Below are experts of layer 6 (counted from 0) of a mixture-of-experts language model. Rows are named router (the router's row for the expert), gate (a neuron's input weights, with its number), up (a neuron's input weights, with its number) and show model dimensions 0-191. Each number is 128 + 24 x the weight over its row's rms, rounded and kept within 0 to 255. Numbers have three digits each.
Before each expert's rows: a language model's description of what the expert responds to. This comes from a sample of Wikipedia text that the model never trained on.

# expert 0
Mid-name word pieces. Inner or second pieces of names split into fragments, often after a capital letter, such as E-du, O-mb-udsman, Ehr-lich, Eure-ka.
router:147112154131114150143109156183148136128119111117093140196142118064156108111106123126144100104107102124110131147092153104096151120108174103135165136101166121113100104119135115118139106134142142109124111146101133143136137167134111097127130146097135149113083187123127133131103120117107118152173099140090098163132122117131086094152099111155112075112108168152116140145119123124134113165088106127118112146111162115148143121148100085084167130139154147120125155119097160133151091107148161130107163109123082126159122125136143113127114134093126175156119134141131137120148102146111097146
gate0:130089129158095125149146131138141107097149167144127131141104159086149132118117152132132127097141130163098109097137113103139126088142143082147139118156151135128150132125145130139087140094125123112111115119108098148116144201122135139106126139122141123104129164113127153110107078083109097135146137105094122138166132076132107153163115135158111122104138173114164149148140108129173174102110119091081112111106129136094096114142095106125159169094112145109139137081091112102145095102119140131109139127097127084103171099098156113173127096165133128111152151152149165152114147106154082149
up0:099104175133114119093153124115145120106092121112131163115102145126125106128105089134130101110114150123136091123131163093125126111190082136160136098110121098108181152111111109108122136077128102124139131124144116098115122153100097161071118129105123154124083148110111172133108129121120161118179107099104150113163139076090099073106109137105122132069124121096124184104125104153142135088152146095120126144113123152105124146169090076124159135142145120111133134116088119134158125118168128137150155139116113122119157082127185118140150090135140144089120149154130122161142119107121125131

# expert 20
Digits in tables and stats. Single digits and small numbers that begin table cells, scores, times and years, such as 1, 0 and 2 in sports tables.
router:153117121178111151157102148145175180102097117099058140135152123129143086115120127123131104094141112107090135148097154118111111111075141123142150123125160126115116114132126165121111068142150105092125112126107089163143140140123118120145153120124134155118085175124097099144100087112118101135133114157125095144149116098123134114154111092159101112136155181137134104147120104132183121140127122106132106138122153123139155116119099107119147131188112114106125131139107168114130126082153135122118156113141127157140149168182139146144081167112136180145160132144084089128141094151136098159
gate0:153167150162129165143103120152126153163126139077134168132127122157149118066109155104139131121146137142114140108090147175124129066163131108105154129110099118151129156128143099108130131167140130094105115145124117142119096134151128159119111150123135108123149093085154122089161131154123103108115135116146127131143095104107145129087155138143103147159127141110105122086148088145162156144129099127100097139167139140148091148116134122122075142115157166145135166096165167130177130109106098114097080086123100135147128148167147143136131168152141100103118142170087126143170136168133121160
up0:139136153096107151118127139164120100131132127112144123148149137137125118179110106147135125170160150111114129143172131150118119134130100153119134146109155173124088122126176102155171100092122116169147108123160114115105095084130150116103121139107114151127181123151116144135090140169097106145130108080107142100165135141132139131130069131093161141093157087139144091143132154131144151143122086115126161141114117107095121150163139165107161114154117126131150143135146128126088142115157143139140098138101120151137096094093101140113124144106095129134111153099103146096141102153106150157

# expert 46
Articles and superlatives. Indefinite articles, counts and superlatives after copulas or becoming, such as is a, as a, the first, largest, several.
router:145091114145117178178097151153134185095105098146078151157135083102140100113129133111148121118091086107087113152085149092097116125118116133149143141130132105121120101148144156134121134148152094099096088160122100150130147153126139117140145119111137160085123141113080124123090113092107092115151105143074091138126152117142103120156108092130073104168164141143096104125091095133152073147139116079098131147099166128169167105099121110105148124159156147107119120163090137099115068099150128113098159103119125116141132144163127097141118160105119141128126122144078136127134115136114079137
gate1:093125130120105164170103125109059104160098111110124146121106113148094118127102079076151112126139127108098130144112159130155133100101088137093099138154127128077117109172097099150125139152148124162143134100147122148145145121101115095163155156158087141107130167112140081176119132128151132118152111125119091090110166158097113121188151118121125135153118088122114137132123105156095150113127156120140132123119100119136129133125154120100129118143115133137151112131143127114138124115104133138118155130105165155078108115163138124125141102146169169123096115114146118087123158105103118181
up1:131103155129141139134119139139105097092111100102083180124109118143125114113091130135125090101145115110144098135122125118141100141105140173109072154148120122103163114102096083118115145106150156143116138122132075112124141107107125125195118105111108128098131158119087142152128114151135151097138103097159150089124174133123123163196152156156108153166129112128141151122129124146125139124123143138115177129124173158126098184124153150064164131126113094135090113148126115111125127166133165141100164150120116117086141114149124127132162150107173130083120174143134129113127134106153149159

# expert 19
Numbers and table separators. Dashes, slashes, pipes, periods and parentheses right after digits in scores, records, dates and tables, like 7–3 or 20 (.
router:143110129141085143139104160164140139141111113095109161151128141069144098097115141104164120103102100139101132133094131121100129115114156115160168152133149130082103085129144145105127112128153125107105125144122128135152128136139095101124148136095138171096121173151116130108110127136114132142145108162091107170152137133147086075149100119163132098116118142134124122147125101153155099140111142142084074155107166135132171134130104100096140128170142195117152146161104160096137124099136154128075162133146091140146142118139155108126102129098126158156129148122147104143151103161113097153
gate0:123175124090121116162102115142147156090152100083127169114100171116113080077155104098126143091112096131145109149122081131140163150121102110124133117181125130130129131141142119078150153158064117126144146119135102164138134103149129083108096117087155108134117135183103094085118148129136117130116095090095094154116091126077107145121145125159116158135158124095159088137123110118137117171123115131148113147126110086120165149099123111128128130138177122132168139171136150110100124122114165085159122121108111154134132133083141126147153165132125118122081118155165111125152106161099151108
up0:156145146177170160137141137101156124135179108184106105115146184120143131163101152094144111162169124119191124152099154145074110116166147133147129098103133134149098152129155102151098099085142179095090121162079116152131129141127146160172139136123128125116142118111128181138122134140134145117137127136149116091121161122118113157138129145073114147170122128151130179139170128128103116117123124157103137108149123140108105124104108119151140131125133115117098183121128128160128136152145133148163133104146150104125114113117066151119157148112124093096154126081116172125128133154118119145

# expert 11
Scores and table numbers. Leading digits of numbers in table cells, mainly game scores, vote counts and statistics, such as 1–0, 7 | 14, +0.5.
router:120123106177129139131104145148152167080138113109089131123173116130178118102128156099154098127122114102096129158110155119057101131101109117122147158085146090115130125143123161126098098139141127108128074132110088173138145141117104123147150100090139149118092169129097096132097081096097102133153119133095118152138137086121110104137124097155089086143136186158120091136116085116187123138113122110134111153083124102168138124128093086106135133178123127104140160135105137112157116093151136123114168127131106143149163163165144117140084173121145132157142136141120094147137108131137115160
gate0:136156161138145134142080156143044133094121145137095082151154106140126152060148114115138182122105156174142135139141168092129101136150119157125133114080177107130141089116134126149126148154141165083132124157144146160149143121136130129135107093116131121127094135131130130143099125133125111112139137118093150149091140128117152122109148152156171093129164143112148129135112131127110113160070112150085134117090099129120120157122109110120152173137143159135147100142132129134155124119154123111112117131134153130136161147156106080116143130099159116115088127129083144129139116117151117153
up0:113113147105119130128123088118117116141149123115119146151093093098117138150118200113150124124126130133151134163132118113145128182136121120110135095108118169117117115156120117171175168110170123156113152116101148168131139155132164151172109109119115065078142122115097119208127126107106170127143155111087139133167104127108157081109139137092104094157115095154131068147118092103111142133164134116158098133136098169114155131118161110112142096103141116111142126124172120146132110139098109096161129136088141107128135167090122128148145119120073110128118129114147156149117111123162120123